config.toml
lr_router = 0.00296
norm = "layernorm"
tie_word_embeddings = false
optimizer = "adamw"
train_tokens = 827900000
Below are experts of layer 3 (counted from 0) of a mixture-of-experts language model. Rows are named router (the router's row for the expert), up (a neuron's input weights, with its number) and show model dimensions 0-127. Each number is 128 + 24 x the weight over its row's rms, rounded and kept within 0 to 255.
Before each expert's rows: "gets" lists some tokens that make up at least twice as much of what it gets as of all text; "mostly gets" lists some tokens that are sent to it at least half of the time. This comes from a sample of Wikipedia text that the model never trained on. Tokens count by the router's weight.

# expert 2
gets: " a", " (", ",", " \"", " as", " A"
mostly gets: " American", " =\n\n", " local", " member", " known", " president"
router [157  83 143 168 143 123 132 112 126 102 175 142 115  92 155  86 110 130 137 127 120 117  77  98 137 111 138 100 136 123 126 136 122  90 103 130  72 150 134 148 163 103 149 125 154 123 100 178 151  93 181 132  74  97  85 160 104 104 154 129 137 129 102 117 129 120  88 131 111 104 122 125 129 151 112 170 123 109  96 105 139 149 148 154 127 133  82 121 127  98 130 117 151 115  91 148 145 120 164 124 133 134 101 136 114 112 161 135 132 110 118 166 131 123  70 171 144 120  95 144 150 116 138 154 130 134 154 121]
up21 [157 102 148 151 108 138 114 121 135 101 121 120 125 162 157  93 100 167 171 104 146 134 118 143 139 143 118 126 142 125 112 113 124 125 127 101 113 162 128  75 111  80 170 106 126 133 122 153 144 144 155  97 113 152 194 167  82 158 134 132 142 109  85  99 115 147 105 129 132  83 101 115 142 134 113 111  93 128  97 138 164 132 128 171 120 110 159  98 123 110 136 106 115 139 130 155 135 130 121 134 145 154 127 154 159 136 118 146 115 174 137 153  86 120 166 162 156  99  78  73 109 120 132 141 148 107 150 119]
up22 [144 163  90 132 143 124 101 175 120  96 102 110 109 124 122 114  99 110 127 142 142 133 142 147 156 163 136 130 124 143 132  80 114 116 119  98 140 109 126  98 146  93 144  85 130 183 100 127 167 113 107 141 115 174 110 113 141  65 124 134 155 113 106 103 145 111 107 109 107 130  97  93  92  87 114 167  69  92 164  75 145 159 153 109 146 135 124 128 139 134 135 158 146 144 122 151 140 141 140 101 125 193 150 141 149 120 130 112 122 103 124 117 115 118 132 145 104 161 131 137  91 123 161 151 117 146 155 135]
up23 [121 117 116 144 133 160 152 148 120 149 116 181 158 122 123 144 129 124 165 131 146 153 127 112 143 123 110 119 107 145 136 146 170 164  87 143 153 143 139 116 118  87 124 197 139 159 109  92 105 109 115 108 114 101  99 136 111 133 150 131 145  90 103 113 112 143 120 149 151 146 108 139 100 130 119  50 119 107 113 109 132 148 102  93  84 112 147 164 137 149 128  92 126 139 161 162 147 154 128 109  97 168 158 178 135 116  94 104  98 105 138 116 117  94  97 102 143 128 146 165 143 122 130 126 103 140 165  96]
up24 [178  78 121 132 117 160 151 142 135 105 118 147 176 128 151  88  90 144 112 135 139 148 140 137 146  98 186 104 157  90  89 106 117 154 142 150 128 136 105 117 113  90 119 146 133 130 118 158 130 121 173 165 135 124 157 126 126  90  79 110 167 120 105 120  99 128 147 138 121 126 118 150 110 120 103 123 137  84 108 110  94 153 122 109 122 126 122 155 159 105 133 134 166 155 120 129 102 141 122 104 116 144 163 159 103  80 148 113 151 117 140 114 143 126  87 147  94 170  92 172  88 146 136 132 127 135  88 138]
up25 [137 157 118 125 129  93 106 126 120 119  82 136 146 112 136 154 103 122 128 141 142 109 147  91 159 111 148 138 109 130 115 124 188 131 130 117 148 118 108 122 108 115 151 118 159 179  86 126 164 102  80 153  95 138 131 177 136 111 110 108 129 116 130 159 134 126 105 107 141 168 101 161 184 156 142 139 100  77 143 137 170 134  99 140 134  94 112 142 145  92 133 131 143 123 131 131 113 135 105 105  80 175 130 152 135 115 117 112 141 144 152 150  89 122  94  85 151  83 136 163 158 161 161 141 106 150 129 125]
up26 [138  93 134 127 146 126  85 129 113  98 151  72 117 113 114 167 154 109 133 111 103 124 122  93 126 134 172 131 106 154 158 103 140 107 122 111 112 156 141 135 110 138 143 130 124 177 127 140 128 129 141  91 114 134 155 114 107 149 126 137 125 150  78 166 123 149 147 162 143 145 101  81 139 118 112 100 149 129 156 176 117 139  96 103 152 135 130 119 133 119 142 135 101 150 172 183 201 131 163 104  81 122 131 143 116  90 162 115 115 137 115 116 117 149 104 124 170 134 112 113  94 107 113 154 143 122 148  74]
up27 [163 130 128 148 130 119 128 108 109 128 129 133 166 161 109 145  93 156 133 114 173 155 163  90 134 151 109 113 136 133 123 148 117 108 114 113 154 116  94 116 108 147 121 149 164 155 123 144 141 120 114  68 103 116 148 149  87 171 109 114 144 142 140  99 105 133 193 134 105  84 111 117 127 141 114 122 103  99 131 137  74 114 139 178  89  89 130 125 167 112 152  88 148 159 101 124 122 114 130 136 145 151 111 108  98 125 151 177  84 119 146 163 147 121 133 182  96 133 119 120 109 127 124 157 135 124 102 154]
up28 [138 119 127 126 160 169 113 126 139 161 152 117  87 179  96 125 118 132  92  98  95 137 171  64 110 130 134 137 149 131 122 118 135 125 133 113 117 133 115 144 119 136 142  89 103 168  90 126 159 147 156  93  96 114  85 121 102 126 100 154 168 123  89 116 114 143 108 128 125 130 120 134 144 136  94 109 115 161  97 120 104  79 129 182 167 129 122 159 143 142 164 134 125 139 162 126 107 126 133 164 135 131 139 141 104 148 138 130 119 144 171 153 151 143 142 137 180 142 115 113 114 111 107 164  96 140 168  73]
up29 [144 107 159 142 150  93 134 116  97 171 185 119 106 120 117 107 165 154 112 145 141 127 136 137 139 140 123 112 116 130 120 171 221 114 155 159 131 106 149 108 155 124 133 104 120  78  94 110 153 103 122 111 111 113  96 101 140 124 130 149 138 124 117 114  91 150 100 102 149 153 125 150 140 135 133 110 149 145  96 106 124 151 131 132 134 154 122 121 176 110  87 114  81 138 114 161 152 152 121  97 132 143 147 121 109 107 134 137 122 160 136 160 109 161 117 133  93 137  75 115  81 127 119 168 133 152  88 108]
up30 [146 119 104 125 157 152 136 114 120 136  69 160 129 154 174  82 142 112 138 161 202  96 121 127 149 114 145 140 152 138 165 147 153 129 133  95 136 112 172 113 118 103 104 137  94 159 115 126 108 104 125 129 138 188 134 112 150 155 138 163 111 102 144 143  95 130 107 129 101 167 103 155 109 135  73 128 149 134 144 134 137 129 121 145 131 132 103 113  96 150 120 119 150 119 113 157 153 116 122 100 152 150 121 153 197  89 145  80 126 138 131 132 124 115 129 157  97 145 102  93 104 148 117 130 137 110 155 108]
up31 [135 115 189 133 160  96 136 111  98 131 116 175  49 107 117 103 102 147 137  99 115 150 112  89 112 108 125 164 130 106 149 145 104 117 130 132 143 130 145 104 124 128 124 107 133 126 112 127 103  96 114 127 146 140 111 141 138 115  65 139 164 151 116 138 110 139  93 124  91 141 131 125 154 106  88 170 143 149  87 118 106 138 117 164 134 136 142 148 122 135  88 128 147 126 149 139 180 129 120 149 149 140 113 147 150 152 135 115 114  94 173 128 107 130 181 128 144 149  91 198 108 113 153 134 136 127 124  86]
up32 [161  90 144 123 114 131 153 168 131 136 125 123 125 119 156 166 137 150 157 103 125 123 106 131 167 112 183  90 147 131 136 102 131  94 102 120 121 176 166 143 134 126 124 129 103  93  89 131 105 124 128 132 137 150 144 127  92  80 156 157 128 135 125  77 127  99  94 125 146 136 107 101 134 135 105 123 122 103  97 111 159 134  90 133 125  98 127 156 184  71  98 105 128 150 120 163 137 138 134 138 138 163 128 145 150  85 187 133  71 120 131 145 168 138 120 143 147 145  97 124  92 132  99 125 138 117 113 118]

# expert 3
gets: "0", "8", "7", "5", "6", "9"
mostly gets: " km", " years", " million", " inter", " tra", " sub"
router [114 107 153 115 139 148 153 175 101 117 111 120 110 158 126 153 156 133  75 152 129 144 122 128 111 132 149 156 152 106 113 101 141 146 139 164 113 110 139  59 108 143 158 103 154 134 115 137 152  84 138 162 123 167  76 171 124 110 161 144 136  91 117 107 117 118 129 125 165 138  76 104 115 105 146 146 115  82 119 121  92  89 110 148 159 107 108 128 141 121 108 116 116 133 155 153 129 142 109 165 129 111 125 111 101 139 147  82 130 129 159 121 107 138 140 153 151 137 120 164 133 143 138 160  84 124 117  66]
up21 [151 130 131 136 152 113 110 130 145 103 127 120 125 123  96 135 161  86 105 114 158 104 121 146 145  99 137 142 160  97 141 141 142 115 168 122 141 100 144 124 127  72 103 100 177 131 154 122 113 132 131 142 109 127  98 160 152 109 114 158 116 136  92 102 109 103 145 108 178 124 108  75 138 145 118 113 112 118 121 155 118 115 163 170 105 121 161 157 166 113 143 142 130 161  99 164 141 159 136 105 132 142 100 110 114  95 128  89 117 107 158 139 124 128 108  90 131 128 160 155  46 180 162 132 146 117 115 141]
up22 [141 112  98 133 144 151 124 139 140 148 132 101 102  86 130  91 118 136 141 137 116 161  98 162  95 165 131 185 153 127 117 129 128 141 107 121 112 123 140 101 101  92 121 103 127 140 145 157 114 146 122  91 131  98 134 135  91 111 139 111 128 184  98 106 127 108 153 175 142 157 112 125 112 167 108  81 137 126 110 162 110 122 129 188 119 149 148 104 125 148 137  88 119 115 137 148 160 141  88 146 111 193 126 138 131 100 164 162 140 153 157 133 190 115  88 142  99 136 143 122 137  85 133 139 113 120 119 144]
up23 [167 126 148 121 149 107  98 117 107 136 156 148 110  81 129 142 113  80 150 126 114  83 101 123 124 147 156 154 102 162 152 135 137 129 175 123  91 112 144 118 156 130 164 171 121 147 113 133 110  90 120 148 160 151 155 107 125 115 123  85 135 125 100  77 142 137  67 130 118 116  80 158 196 128 134 133 111 137 124 127 150 137 156 129 133 106 127  97 115 150  65 128 135  85 130 149 160 128 104 131 114 127 154 146 117 155 147 129 109  79 139 123 144 163 151 142 104 145 119 113 118 118 126 156 141  86 130 109]
up24 [118 110 124 158 134 136  96 145  96 106  90 108 130 129 129 109 122 122  97 168 104 141 150 152 115 105 162 105 163 186 141 134 155 120 141 150 119 117 157 145 139 163 136 137 136 109 130 131 151 165 158 161 117  86 136 125  91 123 133 106 131  99  96  76 110 123 111 145 137 130 136 137 126 104 167 108 166 123 152 121 103 113 133 118 114 133 109 134 147  98 151 137  93 154 111 131 106 112 177 107 152 106 143 145 104 143 150 130  71  79 166  96 158 112 197 121 166 146  92 125  99 150 149 153 112 142 108 144]
up25 [152 130 120 121 109 110 132 118 117 127 145 153 110 150 145 141 107 110 131  78 155  85 173 160 117 134 110 105 103 110 145  85 151 103 128 105 125  88 185 130 131 149 102 122 120 180 106 111 165 139 162 115 155 130  85 120 104 147  91 177 142 131 126 150 123 165  88 135 148 136 102 139 168 140  94 122 162 135 164  94 122 124 116 103 133 174 114 119 116  90 129 145  84 117  71 150 147 148 137 113 144 133 113 117 147 116 116 123 154 138 143 148 114 115 146 135 145 163  98 153 124 126  79 142 165 106  99 138]
up26 [147 126 138 128 111 156 152 161  69 123 102 119 116 164 130 135 153 131 113 135 115 129 102 125 144 182 150 157 144 133 104  75 124 143 140 147 153 143  95 104 134 185 142 150 157 120  82 130 107  81 142 128 163 182  89 128 143  96 148 110 114 117 115 120 135 137 109 157 117  89  95 128 109  99 148  97 127 106 154 107  79 151 138 133 104 149 101 124 131 171 108  75 126 148 114 107  98 114 139 144 156 133 128 131 135 120 118 114 139 144 110 136 168 135 117 164  99 123 101 162  90  98 127 112 146 112 120 173]
up27 [106 107  84 119 116 105 121 115 123 123 170 206 158 156 157 146 147 105 106 143  83 134 123  86 106 101 163 133 171 140 149 149 100 137 124 109 139 129 149 122 158 116 160 105 115 114 154 119 114 157 118 136 104  91 137 130 100 150 131  99 152 144 128 149  32  91 146 132 104 147 106  87 133 136 111 118 153 138 123 116  96 133 132 156 110 113 143 149 144 129 108 174 152 145 140 156 154 130 115 131 128 116 116 141 109 120 128 145 119 151 121 113 131  97 123 159 164 114  98  98 110 127 145 161 121 142 128  72]
up28 [153 133 130 129 142 126 143 111 115 108 117 168 120  98 123 105 131 151 131 145 149  99 163  71 134 156 118  92 109 129  84 122  72 122 142 142 142 136 148 116 130 109 133 102 109  98 115 139 167 162 123 147  92 120  85  71 143 122 122 149 137 105 124 114 159 152 139 166 139 113 126  78  96 149  91  89 153 148 108 157 130 166 177 113 116 135 118 100 140 152 125 113 171 127 106 122 114 148 107 152 115 116 144 157 155 121 102 107 110 105 113 127  87 131  91 151  88 123 115 182 160 152 138 142 158 109 152 148]
up29 [149 132 142 100 129 105  60 124 145  95 141 159 131 120 150 155 146 102  89 143 122 144 140 150 141 113 152 131 154 149 132 141 100 112 143 126 106 113 128  96 132 130 151 150 114 135 108 126 157 105 110 146  91 166 135 113 151 107 157 141 144 115 108 129 100  79 119 123  85 135 107 123 151 221 129 117 115 172 109 145 107 133 114 125 147 100 106 183 162 112 145 111 169 139 118 155 125 179 124 127 108 123 168 144 123  83  92 110 124  82 122 154 115 115 138 110 108  94 142 124  80 143 144 140 128 118 114 119]
up30 [106  93 145 134 148  77 133 145  86 110 149 138 127 130 106  90 141 122  97 169 100 116 153  98 145 158 163 123 145 171  90 149 116  96 146 172 112 118 133 144 127 140 144 151 179  98 120 116 149 102 136 157  90 136  97 167 114 120 118 122 117 154 145 174 133 120 127 108 145 124  96 120 146 109 120 136  90  93 190 106 110 123 114 127 166 103 137 102 144  90 147 110 106 106 123 101 167 150 155 139 130 124 161 114 144 137 137 166  98 117 150 175 130 164 111 137  91 133 107 145 127 109 132 128  94 121 164 150]
up31 [124  93 103 112 157 135 122  90 120 122 107 135 127 147 156 167 150 112 118 144 155 136 124  86 139 131 157 157 181 127 158 132 144  98  94 100 124 126 118 164 156 134 118 121 117  84 114 127 125 160 152 120 109 167  94 107 164 141 161  98  81 108 131 136 129 128  99 136 130 114 116 115  95 103  90 111 138 110 105 128 109 144 134 170 132 125 122 139 116 162 123  96 116 162 125  76 136 172 123  95 121 121 128 143 113 136 154 175 165 114 173 157  85 118 156 120 115 132  93 106 155 111 117 196 122 131 109  91]
up32 [145 134 121 132 105 147 142 134 121 103 117 148 136 132 154 127  86 125 147 117 113 148 109  55 155  95 187 166 136 106 101 105  98 140  74 127 127 106 154 130 114 119 138 131 121 143 123 139 141  94  88 154 105 121 119 138 165 120 102 130  73 142  65 155 145  74 135 191 133 139 118 106 117 125 110 123  96 161  88 145  99 150 138 161 144 120 132 165 125 118 103 120 127 113 151 113 147 139 155 126 146 165 119  90 152 127 114 155 155 109 129 127 125 116 124 122 177 119 141 133 138 146 156 150 111 117 152  88]

# expert 1
gets: " the", "'s", " |", " The", " his", " H"
mostly gets: " n", " this", " H", " their", " This", " her"
router [161 128 126 151 131 136 169 136  74 124 138 125  85 126 142 131  96 109 143 142 122  95 129 105 175 163 131 116 141 155 102 149 169 111 100 105 134 127 104  83 155 150 115 156 111 124  91  90 124 140 117 108  84 148 135  92 105 162  80 116 155 150  97 130 103 148 143 126 105 124 102 157 115 155 150 111 100 122 131 126 101 165  97 167 133 180 153 183 105 131 128 146 138 154 148 119 108 139 138 149 113 154 112 114 119  68 161 117  83 126 134 129  90 141 110 138 156 143 106 130 103 142 106 156 114 130 130 115]
up21 [126 119  67 121 126 121 139 158 110 106 104 135 141 134 117 144  96 143 114  94 174 128 145 103 119 148 136  87 113 146 131 124 129 141 110 140 132 162 150 138  88 124 131 148 179  78 121 101  95  95 147 148 144  98  93 154 138 156 146 148 148 107 155 142 108 149 131 163 120 145 124  77 165 133  79 136 147 126 116 143  96 132 123 144 151 117 127  91 110 147  70  92 139 113 185 135 107 129 101  97 144 144 167 106 160 145 117 120 124 167 139 164 134 181 128 145 147 120 115 122 106 158 132 111 113  87 137 125]
up22 [133 145 115 146 103 126 136  96 128 133 125 133 120  97 141 139 203 156 154  65 126 156 149 117 112 115 124 144 122 120 113 144 109 102 103 136 160 125 122 137  87 113 171 147 111 133 149 122 195 150 122 134  83  81 105 175 152 123 159 157 125 114 130 139 135 142  65 145 119 176  88 124 145 150 149 147 134 149  96 111 148 128 131 130  89 118 136 132 131 129  84 139 165 128 122 115 123  96 121 119 145 130 125 141  96 138 151 128 125 135 135 174 126 132 130 133 172 116 146 127 124 137  91 169 122 127  74 172]
up23 [188 143 173 137 165 117 130 138 126 119 154 142 155 152 152 141 160 196 148 138 149 147 152 126 153  92 132 154 158 123 123 109 125 107 156 118  97 149 113 101 120  80 112 128 113 171 114 153 176  78 104 110  87  93 125 130 105 143 127 154  95 138 134 113  94 112  88 136 110 140 124 116 144 128 112 136 150 133 152 111 128  56 112 148 122 125 118 110 103 148 170 133  91 152 117 107 131 181  88 160 119 134 123 158 118 100 126  99 129 126 147 148  99 122 136 128 114 129 114 119 112 119 118 144 121 127 149  81]
up24 [122  95 136 103 125 121 128 123 141  90 138  89  92 122 204 114 157 129  89 114 142 145 112 127 132 149 173 122 140 148 157 125 110 131  91 140 111 212 144 166 124 144 129 140 109 126 105 133 113 129 117 171 113 134 118 104 141 124 121 102 139 141 100 125 154 114  99 131 139 166 107 141 139 110  84 118 119 154 138  92 114 128 132 157 158 126 129 159 124 145 118 129 109 144  78  79 130 127 124 135 101 130 194 140 102 160 138 102 135 154 100 132 112 104 148 125 156  72 122 158 167 161 104 132 134 132 147 146]
up25 [148 126  84 147 110 154  82 117 140 132 127 137  91 154 151 100 160  70 147  92  95 116 115  92 147 130 159 124 103  96 152 106 183 127 174 137 130 113 189 130 144 135 146 126 100 100  89 110 152 130 128 146 136 113 118 129 122 157 133 131  98 104  96 103 125 185 142 122 101 132 122 118 122 139  99 130 116 123 110 144 144 125 126  88 137 110 125 158 131  84  99 167 195  97 160 124 116 107 130 130 124 147 111  95 162 118 105 171 113 118 144 106 112 155 133 136 125 141 130 164 125 118 153 148 100 106 156 125]
up26 [138  91 150 146  87 129  79 101 124 168 121 129 106 106 106 148 142 157 135 148 124 120 173 133 117 124 141 140  98 131 100 153 111 120 164 165 178  88 159 126 155  95 114 129 137 131 117 165 150 118 118 112 139 146 155 106 126 106 135  95 110 147 122 122 139 123 111 135 156  80 114  93 124 124 157 138  70 109 154 115 128 128 134 109 113  90 131 147 125 139  86 107  80 134  64 129 119 170 140 143 115 121 198 121 146 120 160 161 159 109 144 113 106 115 140 122 143 117 144 153 101 131  94 175 147 131 137 132]
up27 [148 120 128 140 130 142 124 108 133 135 130 128 103 134 102  98 167 114 171 144 134 138 179 144 136  85 159 100 121 126 141 109 140 157 173 101 132 160 146  87 113  77 148 189 139 117 109 120 121 128 110 133 100 139 198 108 121 120 157 140 133 133 141 120 112  87 131 160 135 148  98 116 103 141 148 101  98 147 125 140 147 116  88  99 116 157 146 131 176 110 143 125 126 120 160 112 129 114 107 113  95 183 114 140 132 127 145 130  65 130 132 102 144  90 117 154 130 119 143 159 128 173 118 120  83 131 124  80]
up28 [150  89 162 133 130 135 160 122 104 145  93 118 123 129 121 178 163 145 129 126 108 173  89  76 146 147 128 106 134 129 133 102 158 131 103 145  63 108 108 149 128 134 156 150 146 112  77 130 126 102 168 112 139 158 151 108 133 105 141 131 136 155 113 140 148  87 130 135 110  86 114 131 142 196 117 137 103 151 157 146  81  96 182 123  88 115 144 139  86 154 100 145 156 132 130 135 150 105 119 117 129 155 141 130 105 119  95 125 156 119 153 104 118 150 166 150 116 123 127 146  92 101 134 120 143 138 114 118]
up29 [106  89 128 127 112 135 144 155 100 179 159 149 115  92 163 151 111 151 139 147 138 138 150  85 150 118 129 148 120  94 121 144 128 133 113 109 105 102 118  91  98 117 149 137 131 129 135 163 148 130 118 113 102 119 121 164 141 154 137 100 108 117 111  86  92 111  80 147 135 122 123 116 139 150 108 160 100 123 123 108 118 107 160 133 146 134 137  78 106 147 159  95  97 148 141 104  85 178 155 165 136 141 145 166 121 138 103  75 155 108 141 149 127 157 154 129 157  80 104 134 120  88 150 139  88 150 131  82]
up30 [147 126 153 136 150 152 104 118 122 136  79 139  96 152 171 148 166 113 109  82 103  52 143 113 119 129 137 131 145 124  92 128 138 114 159 108 157 140 196 138  80 111 175 150 151 102 129 139 108 133 171 151 139 154 109 149 124 123 127  94 140  93 148 129 107 132  94 140 112 139 109 102 119 104 149 193 108 123 128  98 126 127  93 130 162 152 137 129 143  94 150 107 138 143 116 110 123  93  77 130 129 103 117 155 142 131  96 114 103 112 146 135 125 138 149 128 107 140 140 158 131 117 173 166 130 105 112 133]
up31 [115 139  99 167 162 118 147 144 116 120 100 113 154 118 122 119 132 156 137 107 149 127 113 151 137 163 122 159 154 120 112 117 155 160 148 127 114 110  91 130  70 108 146 143 128 120  89 149 154 143 136 134 167 111 142 127 111 136 151 112 120 157 159 175 152 125 110 134 116 118 113 102 112 131  88 105 156 136  82 143 166 134 147 158 122  98  96  64 155 105  68 135 124  87 134 112 101 100 154 153 173 136 156 116 118 160 157 114  98 151 151 117 130  78 131 116 173 131 139 165 101 136 107 119 139 110 146 100]
up32 [179 122 183 128 114 112 108 120 112 130 122  95  73 115 124 120 151 113 127 152 148 122 138 125 144 150 147 101 117 122 144  93 112 114 156 118 126 182 159 118 109 155 123 161 107 172  74  93 142 161 113 138 142 147 153 172 122 110 122 103 154 115  94 115 116 128  82 123 127  95 118 101 169 168 157 125 126 124 132 125 128 110 147 130 151 103 107 108 193  99  80 134 117 121  86 114  91 144 139 122 144 111 145 172 115 128 146 146 119 127 128 125 141 152 161 116 142 116 138 148  65 129 117 127 123 101 157 105]

# expert 5
gets: "-", "==", "le", "h", "===", "l"
mostly gets: "==", "===", " Ch", " Le", "====", "-s"
router [157 148 149 110 124 123 111 149 158 142 142 142 130 146 118 107 119 119 127 128 157 113 119 157 159 133 126 157 135 150 159 149 158 112 127 123  92 141 127 159 132  84  98 124 148  95 111 117 149 125 121 127  98 143 160  85 158 117 128 129 116 165  93 153 127  96  88 145 139 125 101 139 160 105  87 127  94 159 128 170 111 115 127 137 104 108 145 103 136  92 122 132  87 144  95 119 104 153 189  75 124 177 146 166 182 103 105 131 124 114 168 127  87 140  94 143 127 107 103 104 102  89 124 143 140 100  99 156]
up21 [151 136 101 139  85 167 152 131 125 135 184 165 125 106 123 126  91 143 123 106 170 114 118 119 141 133 129 108 154 138 153 144 118 125 140 169 132 153 124 118 105 128 109 117 121 166 107 156 102 142 138  94 140  96  97 141 145 160 126 135 145 144 108 129  88 111 135 119 153 179 117 119 165 143 104 122 138 161 138 162 101 113 119 152 108 167 139 102 118 125  99 138 108 139 132 108 151 105  87 130 134  92 164 110 155  74 132 113  99 110 144 127  97 163 126 143 104 120 107  97  77 152 143  95  60 179 131 119]
up22 [154 138 125 164 118  69 111 107 148 122 106 138 116 110 170  87 129 123 156 106 154 117 175 179 156 119 142 105 118 127 127 138 141 158 110 118 142 161 138 114 121 129 132 131 116 130  98 138 102  76 131 134 140 122 106  97 136 152 144 110  91 106 134 127 105 119 110 112 135 119 100 140 134  99 126  85 127 135 140 135 157 123 140 122 182 105 134  80 162 124 134 166 117 158 163 126 166 138 101 142 126 141 142 105 183 200 150 116 104 140 113 137  98 151 123 108 112  67 131 141  99 120 125 175 140 111  91 137]
up23 [191  99  99 120 141  98 120 143 126 159 140 170 142  84 137 168 125 127  95 127 101 102 157 152  92 101 128 108 103 153 114  97 109 134 123 137 172 125 197 108 135 136 146 114 126 106 143 103 129 118  97 148 107 116 135 129 153 142 122 125 121 136 140 131 146 164 106 140 112 172 120 130 116 115  93 113 161 123 115 140 131 123  94 140 108 110 146 152 110  86 137 143  94 122 120  90  94 128 114 170 182 147 187 147 112 140 108 112 117 152 112 141 120  98 117 155 150 149 103 113 105 145 155 178 100  93 107 143]
up24 [140 138 131 156 165 145 132 120 148 115 130 127  99 141 124 159 186  93 127 111 143 131 152  82 140 135 142 117 137 137 138  80 128 127  74 138 137 152  83 111 150 158 110  95 159 147 104  68 112  94 102 113 109 138 121 129 113 149 155 119 166 132  66 132  90 133 115 144 147 159 123 110  99 139 158 107 149 102 139 175 159 173 100 184 130 144 128 134 102 137 135 125 101 148 120 117 108 136 123 137 117 141 138 148 124  80 130 121  97 152 176 158 119 101 129 105 110 161  97 115  97 119 124 120 121 137 158 108]
up25 [121 138 150 166 130 132 100 117  95 119 103 146 109 112 131 117  86 151 132 161 128 130 105 137 166 110 160 111 114 132 175 149  99 129 123 150  91 140 135 108  82 149 106 174 171 109 143 152 173 111 150 101 157 114  84 117 114 141 137 127 108  97 113 137 137 144 150 132 159 137 105 159 171 150 121 142 146 148  93 138 118 114 144 100 110 124 118  79 154 112 134 146 112 162 130 152 124 207  98  98 104 113 120 101 118 129 148 112 122 139 122 115 111 175 125 123 138  91 101 117 100 115 115 189  93 150 130 139]
up26 [102  96  87 134 102 121 130 136  86 132 124 155 110 171 147 123 171 114 172  96 128 147 136 119 130 127 156 125  88 104 141 146 107 124 168 106  59  91 134 128 121 101 124 138 115 109  76 154 140 131 151 148 120 136 153 173  97 114 142 122 131 130 114 111 127 118 136 106 157 108 125 143 128 184 122 184 109 139 127 108 164 167 103 144 110 151 129  86 122 152  98 147 102 126 142 124 115 105 166 149  94  94 119 167 141 143 105 100 125 132 142 124 150 151  85 139 141 110 129 153 120 100 183 140 113 110 102 121]
up27 [167 156 164 127 141 136 165 142 125 140  90 114 108  97 148 113 146 131 118  72  88 116 104 127 127 126 168 128 162 126 109 112 137 144 134 119 119 156 168 106 148 125 122 100  85 170 122  98 132 145 110 163 137 122 114 160 151 138 147 143 119 129 111 126 164  97 108 122 147 152 117 153 171 165  83 105 120 115  72 140 104  97 123 164 102 121 113 113 120 155 133  97 130 213 127 118 127 121  84 154 146 164 146 112 118 117 124 125 125 148 112 114 114 129  88 119 146 109 103  91 103 112 159 106 111 132 141 160]
up28 [125 155 149 137 134  62  89 129 131 118 137 124 142 178 160 142 100 149 135 111  98  88 146 136 150  95 143 126 128 117 129 104 112  84  87 132  73 132 125  68 114 121 142 142 127 117 102 144 101 121 136 148 115 117 177 150 143 156 139 131 154 111 148 126 127 101  99 105 150 157 106 176 185 120 127 168 138 127 134 128 127 119 114 121 134 120 128  99 142 140 141 103 160 131  94 110 142 162 152 142 128  77 158 122 167 138  82 123 145  85 115 119 163 148 133 114 157 149  92 120 116 148 112 123 102  92 124  96]
up29 [111 147 161 135  95 125  94 134  90  85 126 134 129 157 131 130 146 127 173 109 110  89 152 103 181 134 147 144  93 111 135 134  81 159 110 130 129 151 137 135 103 113 109 154 124 147 114 112  88 135 139 156 129 115 130 152 126 172 174 132 164 104 141 114  87 130 105 117  99 145 118 141 126 111 136 116 118 143 122 160 136 158  80 114 114 114 123  99 127 116 121 155 120 180 112 115 176 102 101  93 143 151 118 169 120 124 154 121 103 133 187 162 136 183 101 168 127 119 129 114 105 103 158 113  82 123 117 118]
up30 [164 102 151 147 143 142 105 124 118  93 120 131  80 127 118 159 115 145 143 121 134  86  91 109 115 130 155  78 123 121 146 110 107 113 149 133  89  90 132 145 151 121 156 112 123 160 119 158 128 116 124 156  84 108 126  90 101 109 114 128  98 118 144 119 115 139 108 137 147 162 111  74 149 157 116 145 164  89 171 155 151 133 176 171 114 166 100 121 113  94 113 160 132 134 101 123 134 137 149 133 110 170 138 121 151 153 153 139  88 128 155 160 145 115 116 138 113 172 111 116  50 108 137 127 118 134 124 131]
up31 [113  96 103 161 170 144 144 150 138 121 144 172  90 115 146 122  96 130 158  72  97 117 140 149 106 153 130 125 171 148 112 150 111 121 101  93 102 148 123 131 113 128 163 136 145 103  97 162 124  98 141  93 156 117 102 110 138 130 152 137 123 115 124 175 135 109 114 125 132 128 128 128 122 142 118 129 113 143 180 149  65 122  93 147  73 156 111 152 125 107  94 148 133  92 170 161 162 151 102 136 100 113 133 138 137 154 126 104 105 141 170  96 127 161 114 134 114 124 114 135  60 121 134 126 129 147  97 150]
up32 [157 109 116 124 105 189 131 115  99 142 160 112  71 116 135 128  72 110 149  76 123 129 125 103 123 113 154 120 102 153  84  94 151 132 122 117 105 106 142 163  92 110 168 153 131 121 133 119 151 104 140 135 135 138 101  95 164 131 144 121 104 130 106 149 140 115 133 148 139 167 100 175 126 129  86 119 147 134 172 128 108 152 128  97 120  86 113 158 112 151 109  90 135 162 141 113 115 162 149 156  88 109 154 126 139 140 111 133 146 139 105 148 113 142 157 153 115 118 120 174 138 120 106 167 136  98  74 129]